Weights of a small mixture-of-experts language model, trained from scratch on English Wikipedia: width 128, 32 SwiGLU neurons an expert.
Below are experts of layer 4 (counted from 0) of a mixture-of-experts language model. Rows are named gate (a neuron's input weights, with its number), up (a neuron's input weights, with its number) and show model dimensions 0-127. Each number is 128 + 24 x the weight over its row's rms, rounded and kept within 0 to 255. Numbers have three digits each.
Before each expert's rows: a language model's description of what the expert responds to. This comes from a sample of Wikipedia text that the model never trained on.

# expert 30
Latinate word interiors
gate0:104146144103153144131124154131145161114105130118160125095094112115092139132091116132151158123066109097170146094106096104093160135147129105135124120119124106106146125104146101079165149113143122143125128132178123115128168129127128155139102138113117154102141115116144124136156146113163125103084054124138126131102182154119135124166129083073132123113083102129130080149117107159107147144135
up0:140101169094125118138112150144119159136152133160108119084086122145096075084163088109123137138105181184168132121124138102148108122115109146178107105132160158121118153144123129134111196118129148105114124156144133144188120161147144146088158133115107142166112149124132130167105149105173115122121130163129114133119147119107167106108119117122126147098132136114124135111110135146113186121115
gate1:143135158097128100104109142076144129130152172125104108065125119158120113129195162154156140151129136146140122109112116107163120126120146156166143143091122090130138114058107127100117145154138111110112133136093121119111117156130165125119144120127097128141079136133118130119132143135104069142123149116166132145127136119110114145166105164118114161132196099123097166122126178164119136130138
up1:129116132162152146152074164194117118112127091138111147140092147133117144110119125153098156112152112153141145159137117112127108142133136140111143121098124133081151134155118114096138121126115140136125122083121120160095117129109132081152138074169176116126154123133132123107097129109146134119140156098158163091118132185131129108100093121161129127116132149098180062152124125166140173112155
gate2:125136101082130071129136156135162133105144143079106123077120160111158144146108124152127122109143135146131123101138113096186124112172148145122088137171130151133095150138163124154144103154177134097109118133116095139097104120197136165116126126122099150116129153133119134149079135116149153126133139133084126150139112127161147144118120105119096144096111134077125113087120148099168101150141
up2:106123092082110116149126159107074150152101148117141124110129096141110125113146149150152160151110151100134162122126115149124126117133126100123140111156133191132137087162134130130166123151111157118143123120200116109106181131070118106173091145120134077172153146124111142142113142130110108144141159132138073113120136161122145116105155112130116106130146116099141109112124151101095166105091
gate3:113134173142130116110123152136131135135140115128138163089100117102136142164127130128102117159075123147126099170118149083135150139113138090129167138124099158166132089088090109118092108085123136119121133141136124101131147108150158125134103132118137148121133112109164079172084117127134094156136155147128119131088160147088091092143114128163171153172183144131109131143162105150130103150155
up3:132141088148141075109136163153123143136134122128116128098155175129157136158105133077080096106162137164125116137086128115123144112102100128076158108076123125117135120150182125135118106145120101136114140161167137132114086139103135166143088137103111142093078131133117109128130080108140173075137160110121130108134146148142117135127135132098139118133143081140126096126132124095095102094147
gate4:124131120112119096084115127097142165136120142153161118087123202139147160128154151165121128124150108110084158131117117146152143110168157151116141151107117116139131119128122129126104191141114124116112108115138110131111119135133177125127092146140121096129120111170187121166107124136091113156105095086125110109113116152168116177161142162166106120140129117113145101180104136154156154149147
up4:110166131113121167124118117144114182112112128100137149151149111129136134174120100112134133150150113160153137112108137099109126123172135116131173116115101178110151095135167163129137144122139130122119142119090104142108114121106121118178133095111137142179127148157096124130091072135133144165087112150122162132139117082162111116080175103112140120154084156147133101110127151131106127194130
gate5:107097135149105163120137136116088146116150158106157132145156164103118129145135131128113098117082097091144150123128104139161141152100186136135137152153135137123148074125140134105148166127143140137162153130067151113120159123154134140087134138135096120135159142087135131085132104165092127157186111177113112129139148122083153120127129110119150099116139169164150158120146153099092106150141
up5:155149115120126120106120137147152162132127150129146105125125123129098161143161102137092114159125134162136165172129128127118134113159130137171072162185119091099122128128127127101113151084080148180143151128102127138145132138128135094119080106143081121123108137129141109151068109150114120144123127142106193122124088105129128112130139177121113107114160137130150186137128115174139141168136
gate6:113120124141112131141126144094153117076121156134117126132088143123116151142098162134158150142109130104089105151149133132117174102156114130147115159179157127090145141126135131121101152140168119183093185125093184123105096111141128121087100119101092101079095148153179122097171116139106103085168135122145133099119156124125104115126115104142114124094125140133108107134124127161096129130144
up6:111130131136103104120115143108164128109084140125104124161139119122119135080133125137123120114143191122138125126125176136108121144142095134119135136138118134078080132141087108109138073126120122132072114091135190170103096162159174120127124115139091153121114117077100085158080128119121133143121144174148115152121134130102115155092170106109182128129132109125105113143139151155144130114135
gate7:121129165124108180152151168092128155152121115154122138097094131103135092094142150142125153120139147109144122131128167128177111129116151132117123120143174162118160126138128151127115143105079141116138081164138180153101111108137122127114151158105106059085138146179127149147147156129118087131145080115146107100119117108132124148129109101146130118113110157134138085092144141101154110079148
up7:155127121105112155140104113129151166176175145085149137108121136173127121117125127158127118139095151138107141104108158140131133137122153156139121115120131122126124165095139102130116230165132109127174120124100121113105089109158109152128110125153119138143174111072144084086165122121143155110070134108110104174135137130152124135113121099095135129147114174138115152114144130099128125126141
gate8:118108147075112158121131176164093109113129105126123172125122148068115155144120124144160099117145136119144152154151103129165091093093085134141068105104116122132105130106111130132143131111133132131168063108109158129111106144129168109114152125145145115121058176155134119149118112145129122177097121131110103087156096128138124109130116122111099159112096115112155146158122124139137113115132
up8:132118134127108122129098139146113109141158176101145137113131142126116128117098139099171162153145147116045171152106109095138130096099093110138120184163132132108140121120137147074128173179090142145155159105138125134113149109132137104159120155136123134104115130078156127121147101126099142148134097095111095136151099142140177166143148125153117112114153150091141083131114098140125115126108
gate9:125158166156113109123128156123129131118152139126137085106143126136129153097158130127154168142133175111147150158147149115148134120104183147082177096153140134138097144098167145087165152115088127120126109165109113127144132179114128110118109142115166114118092106128093143119082122124176111145138093151098137178173142087122137140121091105133149093150105115108156153108089134118117132116126
up9:128157124106163139110162125117136119119110127143141113173112117129131183173127155147132151115146145101116124134156147128103113153146146159128142101161134126123146074110164130126132137120095102099095162179120094128124092119120179098116079169120127150132096144106121082140101118125081141090138121137119159137084138145095108133103182118143126165099137129101117117104084098095152161128150
gate10:129149129161146105131106160132138132130131126151088112154141147122148158090139158139130163111104120067151122136111151127153147164134103141159166147133144106172122127098102128137133100130151129119163108101113105122128086147152128146092147121116103037146133106096117137104162107119143145092131120106140110107098134157128136124064088118092174100141121147093153118105092147171141127121128
up10:143117123135147170118143112112078148140115143117154097108123175146172126144119132117123119061131124102123074147122137128145132129133140128138142123122113144115124151150146065157148152137116117101090139099158121107106077166163159120117128164147098120141090123117144106097139100150149108158125135115155120129124133122102128095160124126086121121122120145098115083173144198138111145163183
gate11:130137120155126090123155110082157091140125111102136119112100143132125139112113116095140100148108185123142138116138129082121141138138079168096099110103122128163122139160113119159156164094148145134116136143152137145108133127142119166084129154190147106128113129127168100147169115169109119141161102178162113131098161086120122133128171098130130163107104123163097113165148126153111105111100
up11:116136118157128206110129135088119180160138087133122186130126144118092126120146109120158158121080131132110114137103178144157164129130159107134125119142106143101142132139168115150137134140143108202132147120133116099110141119164093117112171117135133111112117142153126114108080168145129121111184167121121114144116118137114161126089124142095136113103137136131127089104121164108152135084136
gate12:090099129143114103143161130095138144135118111119138104136166096118102126112128147135160108171138178133114119126148135082133114101150107151174116119150134125150120106137154112102103142133094130125130110154124170097106140112179124104144139087156121083120085112109081182138126084064121166100128139112135142142136150135175152136123120126099132161110099071121131116141130174156109126137109
up12:161112091141158150085114154136103142154119108145129108132127120125158130147106092087095099136094114126159125094108178136113137139100160142129108130161070139139158102157193156138167111116130126117096115118125097098117147147143145132077138070110134137133117129126150165124104141112170156141081118127134133129139124082156147125097135146163131134097154103105147119136122150122181141162113
gate13:143119130200120146142127150151123093151093126172097103114137119100134104123118128172110123133132120133144121167117138147089077115125182144187147112096104123169179068109114116125128104140127088121167157124146149138120150081136118112134123109128134110100097103161118149104144091175145138125134096123148124129133111151112142089123103168111149164145117126118151126104132118112160096102131
up13:127138119123102128144101159108098118126131156119117114135149122140159135128088117105113166112170114091080139164159137182130147076173121143105113085183091134171122137139140143119144125137081156124132146108113091108144124121121118113118126130153101160095122087159115146173125117150154163115101126132112133117145155156135070150139113163140080145126109110161093136132133122137175126167118
gate14:143121061158105147149112116131127116142112158111147132153106170116183074119114143152150088128152124113169139113135117136096151140134132094131108104102148108177120132130147084096107127108135143130155091132173180104108122132150137144113095172144118130124129137122104154137128136170151103138133132158090145112084136169121177095150141161164135129111102145136127109107115135141091090139097
up14:125103105134166107148161144149079123125112130089118150171114117133133143089109117108156088105129117113140115109171095140157108149128125129102143110108126110102086124130112178137099140075116131116126096178114160117140181135115103142145165125101099088100101145163173160108133135114125117140142158179118176124149123107116152103121136106110107121142155165123140104097172133144113116167132
gate15:122142153123137143098139171097122135112113139128122154093083137142124158116099155156150135106193137101132104118133111121085137143145084130135165135137111116153174120157143135113074170120141144168145153116148109122085107130164105112136141121075119105112155122144132121119124132124138140153176127117104152104151149132149123130206164129139123142143118129139140084095180128114137098095168
up15:145149117133137125138114141132148139094077093160131104159154139125145136148150138078151151105141130141130150103146137127091158166142109112148143132079142138121133118108129124140105143103153142118143205119145147153139097073134172122141172153120043152144105126139146148140128120163113100062114088122136127143092138139122129155098118157126109157130112120139095103116165130140109137109109
gate16:109154099103116103142115116179113144102117160080141117121142158129150138164124089139087160121122120127144098151100120131123122133141147126141119110138106105081135115153118113161103154134138126133116123088128084142110118127101150121119121111160145133082092121107182051080168159139133169103144119128128138182126109085110169121119155133103087134106156131147130116132106123115076123099125
up16:126152131144111147144149123154107158150159096150081097134150138106120092179150144085126165109130171100137108140124122134131127135130160170142107121144131100118142112133139137124143108122106126142172152186127115118113121112148143140061132113094077129141104108137136140115138115155115106115166140133105106175161163103110127143137118132149107123116149173160065147108130119170085105166095

# expert 55
Determiners and quantities
gate0:119119161125136116118089130161098165108086095162111067168140151183122138135158142097110117119125157141141104152170135140091113110129118074117110095120126121129132125113174082139128150073105121087125116157167102121178118169154117115137122114138155127130093143112166138103115162116152142165109128152161114139144119096095113132113125121122133152139094112142121168125103118097151142107110
up0:135179123146134112156129124122137153143173134130102127102078124107130147111104127129085122157145140092123132165105142123093102120136097103095097118164131086117142129124113153118080172130145155141155106145100080152136144137141099178107079142151140104097110102148146148157127163115145103162091135118125123137127108110080104191097130120166129129177116149107115128129122146117169106129137
gate1:121140084135143142159125086157095115082118088176125130128124092107133152150122143107141122139118119096113124140138109120148136095138147145122121142146140140097092109142117117094102148129093130147142142107138161082065144112126099184139134125123164086153132149145143097072168138088126135138182145131083120148144109133119130100129148150117107101083157112108151140085109165152154138132114
up1:129174095143119146138115079149130131103087096131154153087182137142145166123136119118130122151097178173092092144125116141091119137122127100153139112123122124140081097134126101119123124121079139128120157182170098087108137149118099099153102139140108164150116153132104122102120132113156113133170122126129148090165082133130174112105123130139093138101141120132163130136151129108168116110158
gate2:109139071110107152139137122073128089134115139159130115147159125134117117154140129137118142127108127114201133108126099144097108125153158135140151144154144124135135114140140169144135125142148137128117113108082097092126091137091139077121138078132144133129129076138126102129170130137136120129097140099173141146090074122171136118098126096127115127090120154123120089139113188143121108101072
up2:080116096105135114098130090116143081126131121094132147148143137183141134136107122143105142129116136115138145118157078129139130120157151130162102144127097109170137128127097092146171177174137152141110123145163084119149112113117133157100125150103165156119105142166096128165128118131091123105071090118123130156160136106165154108090144156137111087165130127123130116077121147146150153116121
gate3:137103143182171109196121096145131174131081160129159120128084161127144137117097133112143151162139143157151129174152121124144127139123080139134130129152119133129131173130127150115121150156116105124118097129162102120114118143143146126140137129102113147093085120166103144183127151088083179111125126115101165139113115164116129100129094130138132139128106125133124168068149125115092105138139
up3:085082096119108099092126169109129144150114097145130108140117133119133163118128136107162145128092119094138140098124122123115117122082134135117086136086105158098148120145117121129123137130131128144099138123133118131131042124133138086065071064112148109132116151126121145102127132103175133100131147182133105101126125098136156115136127147112167143140104159105107103112083122109120117106147
gate4:123139124138130143080119132092129136128137147112098144110165094083127148147111123170160119160109124104138162182133086131140149057134140096105147157116114102128153158124124135121141111171117127113120175121209129113137130146135173095106132124097147124200158156130141148150086114158149147128128131140109130122100138141117145119127094120130122127129159128167153151123121138140141152107080
up4:137129077112186068159149172150126115102123149154115106137114185142146136092094121092111151127110126162101131104137101144138140108134094096093149141147117163115111119132130112087116094138148096123153156208123117124114114180113113121136150135137125144129154120126141171167131105153125088110109097125116112132135117100152116123146112150143137134117107129138136122154134146077127097151082
gate5:127111100146152113121173143082145142121126144134117133104107145116149117132167145142147146192145094207118091140164158123128103125107126162116149120128127092103157146133149121089092118120141094104136103124114106130116117154114136150101122125089091112122141117132120126081144131116163131082126181069149118165139102153151124095159107141111113158088145157135152107150098113110118103152129
up5:183129143096131114163165139140095150109108119118153128118189133137126105121113110133131167088131108151131140142134146084144137165139141152145116151114115118127131181117113107106121132100136102108142125119164135139123094129123088139127123129166116138126128137126135096155077121113107078143156187159102114096066118146152146096137075135151118182138115117143111150072098107134115148148146
gate6:084093091083098164124184174145124144172129149119065133156127154145173134112157154143106101105138134089135137148125109122173123113141129143138106125094077108107124110130102117138165163148125099161110112133119103153110122094137142121106112154133143117154138103118124130097158068127141140132120125140129128133125179106130116160131138113094144138159117102117093116144123156123079123079132
up6:119115141115128115116156134112087146161060141140122124141101118112098127117158125130153136137123103132093112158127106125155120109114102102160124135112095108143127135133147157135087095119098136111143172145137208132097143096124150195128163129124105132180148117099149129130075135108104120113121146111103119168097084114139132115188110134110152112133132126095123121162105127073123119097125
gate7:138134088128122165096100141127168121114128135131131157125113151132122126112096104127162151161156115100086118186139129129145114147157117098083116138182128105139109130086153179132166097110113131143142138150117122135093089121112122152155114103137098079175097110143126120128158064161131118148113101081117095128098143123127135131112143134112136171112155098132119180123123101149116171122142
up7:135158098108133124122095151133121138099112143105130130154112144132132128090098134074126114127109129177157119153151113075099162098154141136155137191145123130151125139171133153101161144202094145144143126116148145138119122115167130171077142136121098100145111119112132125152162111124139175126095158130112073099137127141159160098125146110152110122148161149105098120145143136113156156116107
gate8:156094179126118060132139146119103118132119136158109131134157138130119135104122102176127090161141125139136125138122074092119111119173169126115083155153113143151122147119162163097104132109127092136086141122138150150089140153160137153129133105129142158115089145092101118136110111156143111142147126133120124142112106129111094114144130119155145131124110133134125104133098176124194200089107
up8:140107100125126076140122125150153167150096145115091118137145143137158149169110155128158128126130099088121067135100076159147134125169130140132076134097167130109121106123145146105129150156117117088143090168113131171132149117096117134146093131131156124149124094109139105123154141145095092109121135106156100118108128160098117121136147076102109125114172145130110144131073103130109125170105
gate9:121113083116164092110064115143159128115134120147131157144140073132130094098148129129166129123148122129112153163136122091088150084146139125124147132131099123141103087129140086136114130102142144158168128137129134118096145134128072110111098148114110152164172164099138115107146078141087114128105123183107116124154129113157087101137135127131116141081128140147139142080180126127109116135125
up9:093141178106125142129144104138137117091160119101131115091138130183165160122133122111126131097167155147166096112097122111123107118135143131125133128134121104143130126085094116127128086148109111189103139082110115106131117128143147148147098095152154128125112115089159116072116166118139138134103148107152156167160121133128106139102115127172154100107153144105134103143110135108103107191075
gate10:117112112107097141144160135133133115147100144169128125076156123125158123098137160117157128114129125169151108125113120117156132093150149134142098133152102166186102139116104111065120152112091131107116150126174161168111107111118128120137167109117106093183116142112109156169092120145126125092143155113073144097110123124139127128154107127133074162101102131134149131091109121148105167108128
up10:164076116141101071105089148135132131124121146109143153125140109132087109153108099094151100138148113146145139181115131091130130112140129185139191129150156124140100115140131118083119105136112153129140091147118158125120090118110129145103108147148122181141132071179144132126132131127127130148144129114113185123171141111132107143105136141136120111104151157140132123141186139111152176152111
gate11:156150141123106125144121118132089148141108147130143118153104138141094125082151110155133178153074120134124116112099117155142096129143165110108130089102151145099120101134112129134122081142088093136124101113115135146123109110154125134117082181132139093169102071152125147121176134129123139158150135086123140139126104101087125160114141117122140120098173065178137103141132105152141110104105
up11:109118096148137137123114146123159104133144099103116147123119152117112119107125135113094076144095137145131094126132122117140131140110149125127129140141079170151120144015136082158109124124093082147176138072122119105136112123119100140109140193141137113160103159130118140110143118137125096125132141095104122146146161153102096115115145133092134128172115117120136140119136125117137139174168
gate12:120087114128136162120096110123060146166128101163128163099129123108124115129124126121102153135105118097079107121148114133125120142119138122124114116120096133132124148156141113122163127090130130142096116130121131111125114115149187165187098152137087115111138078090145090103108155114070120132149096105132107109092116125138162089113161103130147146061157158098107112146117150120107117120111
up12:134159149107127123138166105131165112143108133146119117098108133137148131158156136145119139100157115144115077155119146143156115188142112077113129140146114115141135108089113142146144136160110183113134144142069124170155118111118086122133123123127163104104122122125124120112086181136092119162136135132156112141111055120155106113160146148147107142167086165143145137137130108134141143079088
gate13:086083149135131121100119113124110087126173126134131155106166167129148141122135154127128112106104210127154137130121117119128124141141169074092152157110107138074111141086121148127158109137149139122127099095105161139122114122109139071138120130118124129157120145119115097092127153120107111154135121133091126094120134143090142140135083111097081090129163156123152127099088174101135129137143
up13:124067128142171124128143142173186147162140151109128166152136116111105123114104153092126140131130138109136162136152146152111113108149122150126134174104147099146153124161114133157079100105141106122148131115155139130162085113105124150140143152120133123150130102139150112145103150104102150144070141092121122109091105147086141181137102157159141167155097120088128147119121104116143072103126
gate14:051117102140135127101130126120145119121172149136115131125108112104103112103142171121160059159112104126096104089129174104088101114125134148156122111132123115135115110102158177093138166105147141127149109118129119102124134154111124118147130109134143128173144127151184113086078145132161095122129130116110155112103126128074125093147133124160133141167131149089178138114112128135137097132131
up14:138122131167131141128141054137125131123138110134135147137127149166161124110160168098139141108105158155124151136129168167141144122095131129139138129128114133093127110176116112107117148157137161149085141143118111115139150164128104123155113142158167106133093140122198116121188099153125124140174126161135120122143171125130144134116170126155097154108167179125153134135137077101117115101166
gate15:134151127131122130137158132094145086104142097202152118163077162106160136123113123103120148126098130107109138104128152103125139139089160146141075142137109151150136148140083116149152094110102063160113139076089118135133121132154087114153105117117099090137111105145129135162161135095111123150114153135139148139138106119125134152097129174129128135136158146103114135086145116117148085097102
up15:141127163116110104125124136154141140124132137136113144132171134115097157093122112139125170140125125123082111143125113105126114148145129109106105076170146137154092088081159098124115115153111149159104135133158111130118183166195143112138149116086108100143138113154115110098126152138151164137102152126120098135128160108095126134105163073164128104086102160125149164112099144119091137139095
gate16:121094071083121075122112133144135109152139121144097134134157102117124171121126121114135140171123065097156104119160128117182145124115129157131148108102117123141098136121144077124122106120127108148139144163142144138081137157163157142151133170109114102152106154118139139172183147121083137090114112109133070122148170104147130126109131108135164139125142108128115126137132112144106089098101
up16:114117170112142133093123106143119148136114119144129092120101127077141157116096151119151069134138109129083088111127132140112104131123142117138196156115135153098165144130096135091116175095121105155136133113120109159126120098131104075085152109101136136109118115130133148077128140112136116093132118101137136173153097098122137108153082117112137170103148133121144155132112110138183179117131

# expert 27
Short English word pieces
gate0:106147112118126140118099131146137145157099137120139118118108132099088116092100158125111099087144088128135153140097146156109113189144133118132099129119154136149152116112160077150120142112132101141128153095123127125145143122118141128176129090167124117092142133103142062113141160165153119148140094063141127168137114119111187161100130143159149126132176108147147168143109116161135158129151
up0:104119126183125098130130118115125102129166167126110149080127123099090171148154129095145131134145144119078099171120122098178156134145124136087127111150117153165116119130077108096100115152108145125118139162092120118110067129146123101136127127123163130142125136122119122106118126174114092140176151122120171110160114175135101125131129095126118118129120156150116096174129161083101149109144
gate1:142103085154119138136088112120131124154147142114149126069137142126135155120128100109147149075124108150114135112156120143125161145107131118194188160130135093104105082160136128136173139163121109102174127150091135103154108130141111145158147119104126171095136121101132146133154069141105115111121176136146111103123129145117141140136114113111118092092121110103160121161118137187134114153121
up1:127117162135160166100115090142138146159113156134144106139129111151183137060166132129162100150122101154157123106186072126156104150140171129144123133125095148137124137118139110148100131105125126134134123100140154071117178098144144150107168149139189146144134155112123128105167119130112138139150153103124120139129167118162097143115162064113113142137120153153114122128120131125144114120133
gate2:167095130204085116137124143127097161170112154141139126103140177157137132114139163134150127146179115133097117200120114134175134128111163165120124061127154135131131139100112117118104114124102113107108112130145135117147132183120136133118105153164128100128119149145164132112149122137164123125134143141131139113116093115136088110104118108137114143126139176080101125120102130104116140091172
up2:119134136135144131110146109123136153081152130112136114137145163114138131120136167113120214116131130084114138136082102114120132141132145123134110136107145141103145095146161164190142129132110143155106113136100092124082123176122145173170122121158100125130141162133105108119174117141136159168147142176145064131122114123143138152165110117133140118102157146090090097155128121120115091130146
gate3:103129136094141195096101143137115119140139117165084135094129115105130093119121146099141124144116090105158167170151128163163115161083155089110147124182130108114131138110090137169122137099138123111076177120134174157113156106117095127114086123137132095092117107154143148127126132135123102186142140144122156120115111118150118101127135162124147123145103156136126092126108116130122168156111
up3:126140138135142096130126085154121103134112062169112092090121123118170145110157134148091149130119159130080100129175123121126159118105131137071132097138123130110135137121154097144086144072126122121084128154174117125132107149109120161174139123128082121098148096107162105116120108174141165149145126147113136088137136124101142136157127141165130136167143101144112164135138145134123097113161
gate4:146137107152180139139134112141137141137097124095119161092123130158158157150132129122129135093129137153099117137157097145103115137143116140196129128169157117113147115146116055152126108146119140116141117090134113144120143129148152145122100073123100050095111111118103103192121132097132130113136134106102117131132153119091139131135130169112101095168145095128105148142089101160115129107151
up4:095139106164134144131145163154134083113144112156126117087097103123169135151113142125114120167141142093158089145101110114107154147167164130133138168167150094155124127083111143134149113138138124107098091144143112157158144110136079107108119112153138149093128102078124147099135165132155101114111141154139148129137099111161120128155170117093084124094137136154124133180084097154131145131126
gate5:110125102123109144163071123123139118136145112085105110080146115081133129147074144126147115101119122147143093154135129131131098152147149110155122125127097133149139087123104167145103145138082093134120109085116139119126114135117161129119110096102134102152131120162119074094102116154178156132149126181133161154138110098129155156103147156096111115100150106140132103142084122115122153153185
up5:145146152097125132086126110153132135113131101126130124123148147123122150117098103184149114137051128131102133174132086099118142135127137163117129119099149120144120134121133114078154106075138140172119072094143098136137092128128118113132144151175132184164132125131088124140154145157133138111144135126142141140106182127133140112113133120140161120068136086156157114114132173140103160108108
gate6:117112116156158159163121140157161151116090134145114061133168109102110101123126131141119107133083149149163069114117102102129153129120128109133099114110125151132103134180096130162108111099103161110134116130110130158120146147098100155126105111152082153103135101123185095149129134093101112124126123153180171102129114099113120115125114117126156137136120135092137130128133179118127107181157
up6:133107111147118120151138117072106061115135123112128115129106113161120121115070142127110134143139130139126121088122111124077099155110129095119123130131139118105139138151142150140138135132107136141099154133148147162111131157114141188143120133124249127158147125162122102125127124156122123165138117133130072143108101130164114119140132151100128153114103099112163140105157159095106145101112
gate7:112121105150130104168086135132151126118141149124144133114101132143111148150175137129122140118130089104122118149174117149153152128165125118108139165171111105123125122116097144087139164178135115115125175155179136137126187131119157121076136100118125087152117088138122142123138117119159114123098100116132132114101123120160152135111145181125053124155169151118088135158098117116149122121169
up7:139128133141137097131116099129090128168141149144092181103120122111121142094119121093105174129178120134130136091150138138125155126129134111113109114159132139164144162147098135073124118096114141194094125143148159148137119109107139127178103144139101131128089113115147160130137152088099108137129112118082203114120105105129106082137129131171126129154153121130137086131128127104073119124113
gate8:124105127103092130094146142125177105133098151142127156137156131121169111139183145139108110161162118158125132128135135170113147130103081116123167137184154126117117118113155156103123106163101115159128183141125150124118115140114178137157114155131067153108125110111113112128120154129108118119125112139153137087156143067132167121104161121172124181154119123153129107110122157090128125115102
up8:140135138119137133137106110142126122139118143148123151122124137113089085156116129143158084101121157097111152159126174119186073121122142141128143103177108102155144132124138141131152127100133078192117141133069118094131138104109161122094130119058139158121122108096139125098125087171123151131110121078168135135120096144091120130117143129104137158133123152128114100102127113163135165143136
gate9:099126145135136117153135159138138106150131148128089115106103120152135131155139126161167129123137111145107101071128109191135152114189123155166116140164119056147132145137150134105149157155138102117121136160156190186109139126116148166135161149129125130131122130122141089138141099092158159138097106170129109107138111094163135128141131139161119136155111117108107129149140106145088144147164
up9:130129123113103059143137153161096143101109074148157186123123121110121122152128115140164109084129157127150126138127140152153117103168123095132133112096133156107119128139154124127087125147126148114141143064134134132111116137143139112106104195162099168142135106106134131153144126083180107095157111114133118089153124129131100139117105138112144158147143147138151120115180132167110124085153
gate10:140123107135121141129124141145106112134157125136117132129093134138158135149159086123156176083125164135169138064122177092112124119169129108128147087165146144126109148141121130123101181194187164135119118118125128084147112132122142154114138193135125107147105147121129113118160084094148121125141115129089128119139134128123148114144151181128138136105101110115112146141148178121149135127089
up10:125093126179127134138102129143130118122149146096141162101127138123162144096113159122133090128120125121154119118173157181122119108114070100137183128145146132138153117151137167160112181132092148130146164149134184137104144134148123098159121138130089096123076141129132112135101119146146124125139155120102158109151155126162157087142110182128131128095149101129140091096172130151130135109160
gate11:138109147138147118107119119140111136136154138133127156075075114087133140075100130144062136098096098130116183159149145120138090117118098155120130121148148124168156126155152137124126144115123122155120104109176150128103113142117155129099076101110121108140145144137144133125147138128145080170149072114107174144154146113141089162131112123151138101108085107115138132176129129101136117095143
up11:124092115091101143088138094157129151173094137111120145110109091153177081089145128125099124139149148144146142158130106118140133155164116089151138158128149155164165090141054122117139144133156164125127140090155102170144135128120135153141101113118152174136166107108080107093135108109139106112111138130082117143118145128085102119125139108125139115109137127153144134114123144169147118092143
gate12:145109115098115176120122101126141108139099129142115111098141168129136126137137153137118084110135135117145109143082135158081138116118135124165121146157134121132134115100163124158104162093141149110194108121105099121109134178165135182150118147110189128079103131137112139141119137084122134081095145136079154143153128152133157131165117101159140152180145147101119108117106162117130111138134
up12:042175148111146129099145147121094112135106095105092098151130100101114119147105131137153113135118086121118124139103139128098151149141131128138121131122120143148147162141139135154128100144186129103112090118110152108095142102063154138141113121165113127136149112104140097121126171125140087133121126115102144146151162129130156161099132125123122181146124138115107067151171141128117146070120
gate13:118154152161142135097184146104161108061106159145090120148113133123109087160157113125111161140137079137060151128173130161158142145096122137133112171119140120130147123121112078131090162139088138145128111142115137149104143122073130128134130112093157163121117131170122135123161136131133126135076111120119104130138104113144142162123118146164121099123107118155104143154107084121138110128117
up13:107167160153099097121137133134124094123139133139114084139145139155121133122165112084136165169143141153151119120133076157158116136087110113130104139141125124165134096144102114152079124115074115163089152116119156112123161146126109109141140114115125100158160150102114131151129112105115148061136120118180142133128107123128169180080134146081134139134170181154137143117132125113123129127108
gate14:123151104108099100123115137128210099104180164101139127150089130099134146107072113075138121163092153112122123125154118115141124114117151113115107153106160116113124152134139119123160112096121141147105092115127164132141138124072139102139096123152126085117102121158131140133137131113089126161100120135129135121118131116130182129071153153155136120143132148162106116098130098110103146073157
up14:131127110092149149090139127119145121105146153147130153167154128129111130116104151105102136136141096176111097159133136087154177105119112114129120205133115207134119127145169120100120129111115128106144142142111115129110096170154116109112096136092186113150179104161133131145141118122133082126144109131134137084156108140154088122104142143135094131175138152132131130113116161135130122157151
gate15:120154131168098110143136125123118145152095149149108124076135148122138162145144152135133102164132118152120109116088092106138123145198168170112134106110153138100091121148155138084138128120134172154123117097123107138154104123140147152105165118104157121158129125128116103129118136142129161160148117085144132143097136122113091091165117112147148186106137135132060115128121094145167174151134
up15:128130145125130150147142120110104136154105171160115107195115111117123134117128131080080169142156121134136114137199106084106124125114151133150140143157123119137161177141129098112119108145143141160117113147151152148120144127172144121124142132105127156129110132166123088117124106068134126131115091137107165158130117129187116148135108076127098120151124142132121164179136125094135095100170
gate16:147121122156119147159163137120148111131076153179109134135107143122147136114107139149107093117105077121148118118110129180139149098144098084126106146109113111116094158070088108131134133141103129115131161142167112128144110132115114068104180114112106155148119119122153131143139109121097156161126078127149138128134114150131160151110134147165137122121140132189160166137122136163084107155098
up16:151131151159110123126136131115101141146111148067136090153117146134150141093145093166161139161112135125157103096098116129120118112104102144137132132089146127101114048136146101108133175141102134132152098153144097134102128152132138136160100147158109116144120114156122117145121089162128110144193125111165172141141147146102132119124183144113136110143146166127125113104116128149094073090139